Weights of a small mixture-of-experts language model, trained from scratch on English Wikipedia.
Experts: 240 clamped SwiGLU neurons an expert, 2 picks a token, a sigmoid router.
Below are experts of layer 7 (counted from 0) of a mixture-of-experts language model. Rows are named router (the router's row for the expert), gate (a neuron's input weights, with its number), up (a neuron's input weights, with its number) and show model dimensions 384-511. Each number is 128 + 24 x the weight over its row's rms, rounded and kept within 0 to 255. Numbers have three digits each.
Before each expert's rows: a language model's description of what the expert responds to; "mostly gets" lists some tokens that are sent to it at least half of the time. This comes from a sample of Wikipedia text that the model never trained on.

# expert 10
Coordinates and units. Decimal digits inside geographic coordinates, plus unit and symbol tokens after numbers, such as °N, ′, km, ft, kg, and "United".
mostly gets: " United", "′", "°N", " ft", "″N", " km"
router:132096124191138147105154151135120080160111142117130092153089093104080093103131124120128130114140154105130114092127155108095103161123137134126106149119134153125141092125139143103148131151125106130119118104103125126110104113167131148139145122116077118111098118128120139111129094177093149100143132141148110126118112127139148099139146113142105153138157153109131167128155094108133107130147
gate1:097151125123147181101148188145151148136104087103132164106110124135135170149115148103116141158131135166147138108137173121108115155116117115124147156095112096137115113177133120126134126148164158106142106123141109127142168147110128178134121133097126108133119142127125139113118133172104125102151095120115192155115115158119107141081099116121161152086108097132136148162127106142151146108147
up1:076108151097152178131099147148193153100116125150144134188120107119143155123097110129133133138106142138114125115166134141142098161117102134129126140085110100106129145110147129119124137140124152131135137156158126117177141146162143112176162093118149116148068106134149123135138141181068115122180166112138167120126148114122117085110103142143128168104155108123122122138111132161129135094094

# expert 11
Nationality and title words. Nationality adjectives and title words in sports and politics bios, such as American, Canadian, National, Vice, Lieutenant, and the article a.
mostly gets: " American", " National", " British", " European", " French", " Republican"
router:106113122116130153103122124130150100141070168154177125135103137155109137151104118095120153125176143116119114126153124153177131124130181108104100133104160140139112054098145130112118111144136128129138115109154151149162099109087091140135131128127110137170114141130114143127105153142119116122113143121156178114103132095141104116155121108195121173126131109138158127092163122125160132150151
gate0:170122092155139147127079123167125134168141114165137120174116138147091141117107148129117120147160172143145127137130160110097081154140101149129163137168159170130139127135147130132155096107145125116133145135102107139114102183141108120150180131120151085150103120130148086140113126108170120138171152112153101090141145110121146119098107149171123164097124137154160128086168127127151127132120
up0:146106120154109127105093125124118105163103100157115117128129137167119112147126161136126152088154164127091175129147133109163087151149113156125101134144125114105145090144161157109114147114106138146114146145142135182159131134150100112124147122135146118180137194153165135124130153124197126101160100120101135115146144122153115129077107148139118140093104121161169164081202120108115108134083

# expert 23
Copulas and auxiliaries. Verbs was, is, were, be, been, had and the words to and a, often in population and geography sentences.
mostly gets: " be", " was", " not", " were", " been", " has"
router:119116119110144134107143118117154075153117114128126124131149126134085128156137108160088141117165162053128148106145134082139137114153142120105122110114113169120127112157141158151105154132128101121114143085138103160089108087187089141120136155176108133125090141121156154135106089161141156114114116090110122147073152109150115142166167173129121145142150094169148115189110120136154132121135
gate1:112120137107137111150132137125108153154135137067110105106119186123118109126146130144183145137111135113112161135101141156123139149191146105155119121125143124102164107056133065130175139155135105118092121094146104178134139165167166119137146091098081106093164108138133143113131099103169129131132122110131099129129125167125168135129147182124148142125145160113156105188083137146127120125110
up1:113119113105142127118128162117097172133119134128128091135115170098128139120176154173185132155120157123117180148122166131123133120186107092151146133181114155102186092079118077100148139111148150176096138068123116134120149157166154119139163121127078132067136144166119128091125085148161103168150127145109124145125148149111155113135121105175177124130143156120110093201081102175163168118113

# expert 0
Table and list separators. Pipes, colons, commas, dashes and "of/by/the" in tables, infoboxes and football lineups, e.g. "| Triestina", "Key people:", "member of".
mostly gets: "=", "',", " vs", " ENG", " Sir", " renamed"
router:118077148147104145123116124123129079160164095131165119143073110140135136109144094129118110108137133135112176139126144122108118103165122116127135120106143161148147137114150150122107106131118131131132083118094092188123133120111097085102096115128120123142119118146135123110126135161093089145118103109123169119105103115141163135151175140153146130148135127145145140170154073118162090118142
gate1:110130093133139123169118117112129175153137127139142154129107083197103160117175152169092119149108133127131174122116136107155120116114132125159139163132153147120133064130116127097122075087139137083113126110132125178162145137160139119129114150132149095174132125132114121133082118137120121186142145127125102142117090165149093096127110102153143127143095117111109150121152082115126148135176
up1:118112109139162127164103151135153156140136101149155145126114107159090163138176141135123113152110132113123160135127106111148137103077122144157120182143155149148149095140154115107142108107155146103118093122120140150142136138116133116124140146137156130164121144099104120112101130140116130180132135120126123138109062125127093100129095130185142100142096099113109119117141117121144150090168

# expert 1
Capital initial letters. Single capital letters or short capital pieces starting proper names or words, e.g. W in Woh, T in Tweed, P in Pno.
mostly gets: " M", " T", " K", " H", " W", " S"
router:147116105103119143128134125180090103153063155101163113147105133202121132106156105164104166106123141108119118146133124136125081125099170144133147110105134151096122103089135177131133126143131111123119158073130174141171093077111142160115089131120093123157132125142133155080127115120141083131135160124129161128077123093120152061165121119139137130125119114125136121108126118151141119148132
gate0:106116162116127128136150125141148124126104134111143120093135118173131108142125142115135145118136168123181149117073133161131123131134149122124132115121111138120139115106109106144080136115156143139096126088104133105131120110122168129129148166123136086127136122086128155147142135115090153132100150146149084140076099122132114119130094105148127117107120136122137107123134170150142097069135
up0:118133153112127119101156126143147127139093161118144086105129105158118111095115154150154150116125171111168156114105119127116119135112141106111121135128158122173119108119139119097099139091133099104102112106123157069119117121160158145096163129138132106091093127102103150160130122102072126140106149132117095131115108096155110109144058121124141130067100142135139121091171134152155105113116

# expert 18
Purpose and quantity words. Connecting prepositions, conjunctions and quantifiers in descriptive prose, such as "to promote", "for", "with", many, several, various.
mostly gets: " many", " some", " these", " such", " several", " various"
router:146137166157129164122128103163120101143128129107148112169093089127098127095090089133112110108154168111125115129139125092108110100094139098124117114124131115131139093126130159167185155126161155147137145092137112152145136102090117124146114110087090091090106151132132148123110165150113131131130142123130126102117131117163100131123144123110147150091116171130161127129131109167120125095161
gate1:125078077105141171120126135166141149136143102092138133137167069153109084128104103077150161095102140097156142123119118174155150152134103142091122142111133136113087087157166115108136134104110170136141111123150088139103123088115119114128088129124111123169145135179128083107137091113147140110112120153129147144134135121145130182171140106165125172116126095141129151132132146098139118120147
up1:125151121143145152150124120180114150149113133091167111119160105126102075153097119068153162073107166102168164123112116141156108116114053132101128151130136155152125114165124150091157180101146117112152137136125106145099116119098120146111109133107082111140167120178125073088189137096154140164108099144138147097181141117147131127166112116173125161130123098130119136145091153114123107119142

# expert 22
Section and infobox headings. Heading and infobox field words after line breaks or "==", such as Personal, History, Coordinates, Career, Medal, Succeeded.
mostly gets: "Personal", "History", " Coordinates", " Location", "Career", " Genus"
router:114153129111125130114108188101146086134113160107142088107116138118082112117135099105149165100147156117100116122125113119112121121112117126105113129124112116120087127095140121156168140097178099138105102093125144141124129134122083138117155092086100122135147093157131173099093107167107111151130155124119156141102116137152122122114151134086108162146095126135147161122122113120121125107144
gate0:127146131129162113139091162111129131193143143114116152166117148150113091111122120154115159106116150114140179110142115091132130165109111131133127155129130117125104118111114135152137163118171137102111120170157138119132119110084114097113126128178104124113093101094161142128116109110118101172092149124148146119119136131143109145110097108109143153147149132142128131157161102136151122139132
up0:135130111146142114138135178091131136159137107111127160152121107141136088121118108139094173101153122084116213117123124119156142162131099187133101155110135112099110147139150133161130122135146164108118117122154117106142179155138133108120122141144103123088108040148182151170089090115110150131099171133156109090127096138154130138120097141140137139144079097153141159144127089116150126121121

# expert 8
Numerals. Digits and numbers in scores, times, dates, page counts and statistics, such as 9–7, 5:00, 354, million.
mostly gets: "26", "27", "23", "25", "22", "13"
router:126154103139117130120148128112160095156115153084161110133126095136113125096148143122118170131105136105087128118101161130088122114144142113144148162117164158094151102135176137092127166098172107113114134118114118132122112113167147159122117097119104112112105120151104115132098156156117107157123121095110171123135112123167096112150158125117116143098132178148173141118182090146142097134160
gate1:136114086128078128092146105096130072116122149096165121124144104128108092120158126181152129177149108173100150121166165149149106132138080132134119113113142098112120133134128143135137143165147101130111093140138084135145122106154137172157158122135138117108107145111144104127093110119128123148160146156093152139135179151152136131157126151078126084104113166116158114180163150135154116160095
up1:109112125122076140121135129089103098139147154139162161134155128135105144158125140175152130132133109152120134118165154170145142157116130121097116140118147117093091129117141120103151086119145110134124110131147070133098127130139130178165153135094140127124123151134148103111124145136120091136134123154104103075137116144113126100104136104149129078097141171124146126157123118144160152122124

# expert 19
Clause-joining punctuation. Commas, periods and conjunctions closing a name or clause before new content, like which, but, when, while, However.
mostly gets: " which", " but", " when", " where", "\".", " However"
router:154150089120093128144160138090145130134136091159151096127127147126083125063112118105162163112107146148074165166169161114122101114124152141154150137096158106141111127093163134090122118110141115160117134155099119178139079077149128127098118106096136144067144106096095180064090152150127146149126124084118129120108106122132128073130144139148133143129138151152133096128131128136162109121176
gate1:103153124118120147111083130128112096133113090164146172151103132152102121180116139154170128157134156120159128130116168171138117133125137100068117156131163115136160116103171122162107166125149131131117122131146139163144120110130133148100184122139088131141115118109068090099124129121169117117124153155137148112141135094097166124149155109155100136192128171116121135106112150139177137136105
up1:117136118129080124118111126113122120152117087150131132139165108125131122176120127141142122160147154174155113114167132153111106117126144102044146168145185119156139092140141117162117163077124130146125109151125123159149101071135142149112176105148106094133113118125111117090120145108129092113131157134123124108111119094146164123132153131148118126172145167121126148090121105137158162102104

# expert 4
Determiners and possessives. Articles and possessive determiners after prepositions, before a noun or adjective, such as the, a, his, their, 's.
mostly gets: " his", " The", "The", " their", " the", "'s"
router:085101117093088138127176137157151145156092182098111124135075136130128142124155087117128148111099133085091115098139155118091121122102134130129104147108098135089157083119118146122178119137159148112104115142162138120172126110138136135115107109108086120116128080135142097184090144150128132092098142098144115128123145108146130171147150123131142126120144141117164106128086108130119117109144
gate1:148133138133115172100135113152123130156126120142107142155120090131154164104141141125109147169130100123119184171161137144158116126132183096139155154102092141110103124112102151107122154108131117148126157141172123114147116135133100119113133133125114124099120143123123142134103180119163101074117144103162138090130101133080095121152103115102135109167126140133122137113146124115144145113156
up1:148126177138132162104124086139124114158125118146116143107132125127138148122155116134082137168133130114126148129115114159141083121116172135164124131109110150113103129127110190109158146132112156153152128178155089109170128131144099130165134144153132123098114129135120158145110152090157097125121121106165140126164157136123096111174079137107150128172097118150116114161167118106123140115166

# expert 9
Common head nouns. Common nouns following the, a or his, often naming works or events: album, series, single, meeting, debate, match, role.
mostly gets: " album", " series", " role", " match", " one", " game"
router:103101136096100102137164179158107144141110162145152111159100121130130164060128118106138162142120166105092124128127118160089096154133130091151139119125149118159109131119132143117101107157182118104107118093097133141180094107197090159142122157118089105123135171164084155116118118159124126121130130117138153118094148115152084081134158173127133134134144143136104108144135094131152111128163
gate0:134126112109094141107146128171136130145094144125094103157189110138098160156122146131143113167087126102113155128113141145088114122103134147113111156165083097119164097189159157135134143129162131129121119151131102161108103138128134091140122166101116085112148153114144123167170099145123138110139119102110144078120170119127140107107113142121142088113157144102174123106134119090170151180136
up0:136128094113114153107128128179124150134071117111108084163135123166126144167108164140145093115122122100131145154143111133096087102115121144135134146119094089097151163130153133151138110125135094104116097117111086113105112121086138141153117135136145115121155193084148145171173100113126132106125134074119134085130131109114116149112091156141156082145128127138121128112117135110159155152137

# expert 2
Past-tense action verbs. Action verbs after a subject or "to" in sports and event narratives, such as took, set, received, moved, signed, pull.
mostly gets: " took", " set", " received", " moved", " went", " signed"
router:167141157133095132086154122141120099137128138122150105141090098113131163096110104116101116120107141128111126124129148148110107120117166147105131130124138107121156120140156149117129116143165127124095174090113145146115102107081122153104171115192098133154168132153151144109092128138137125123143100120106112137112108101156084109159157143108110130119105148143138155141092110155144107098144
gate0:189164136124145148071118135147096101147132106147157138149114094106146106088109116161120081128111148142128118110162118134141106126144141185129133153108136093129095120134139141137151137149104165172139134168109114176112109098113133145122150134152124167112109133130189142145137101113106103163117146150085100135146093153122186100114134117167140101115095094167147108141139087118170132182116
up0:133117148114120123085116151142107099143155090147146115127090074131123122097148094151142061145115145119124151162129103125156084117115164174115134103114141135092051155163152130115145140171126141162109134143133117123116129108112122160123154146123133169113116112138137098144135112101103128165118135194068128139186134130137143101128137114139169133108098137082137128154167081166120118203159

# expert 17
Foreign particles and scripts. Romance name particles like Le, La, de, du, San, plus bytes of non-Latin scripts and coordinate numbers.
mostly gets: " Le", " La", " la", " Ne", " Du", " Ro"
router:107099098137111167136161142144165109168119182132123124144091116132102169127079090139145135103126155109114111135103144116146115125141150082147131141127115113162127115059142167113099073135149123134139123110133134125141124080122089140145143101168105109103166098120133137141116134152117107129134138085148159111138110091147121116154156177156088134140135129161134117144142134129103100139126
gate0:132135174139069105137144132133148100126136091107083138131125109108092175091131156134134085104120132124137107149129155097100110157128089144140151156128124166120126162126111132096100123125160138150146068142128119126116131100154114143117103148171153125123122179117146155117150139107146169152129128158133100115121128141182141107110150140124159092150151101170100154154157134138158075125131
up0:152157166157110143135117133113127113122127091144115153099110140087132175122137176139125096156146137138152137124155113118110103124112134168129163143157150108101138156110076114113095124103146164112146089120109148179181138132152077140140119116157131169115145159145122160100115130118102149120131158149124138104120116133122157120120163153128199108153128121163128170137142126085170097151134

# expert 20
Name-initial syllables. Opening or inner syllables of proper names, especially Arabic and foreign ones, such as Al, Mar, Ab, Char-l-otte, S-ab-ah.
mostly gets: " l", " Mar", " Ar", " Ab", " El", "ud"
router:127087123125132138089146122100157118137101137149153142141143096078126143103105140095100122128140115135092167144145182074145159112140120150128080159101165105125123106112146097119089152082119112146140109166154090136146093139153114195147148114137107128132174152111155134098096133129133150102076093112121168104127101125154117106129180113154167142137138146144132134124125115150133117126117
gate0:146093111167129135132137139153134147152108106111134154143138139110160150064102107136118165119069126127171167137146119136113102122120157110155151134097160131129165129137106166110109150098111115152130136118084088068116157183158127139117134143161141103105133171183128128085147107126079168101127097121142200192091131146134110129136134134109152135113147133136140132103120118118128149115173
up0:141108129161106160122157147205157165138111138139160171124144133134117195107109104159137162101117094106152152122117096114138107107107179120146167172117147127116132142134102156169131121137092134152112141149118120107118167173125099116120121157165144133075112141125135151110139113149102176111128107114130182171088147119172067098134115143104117125099142129122142132120114132150154148095140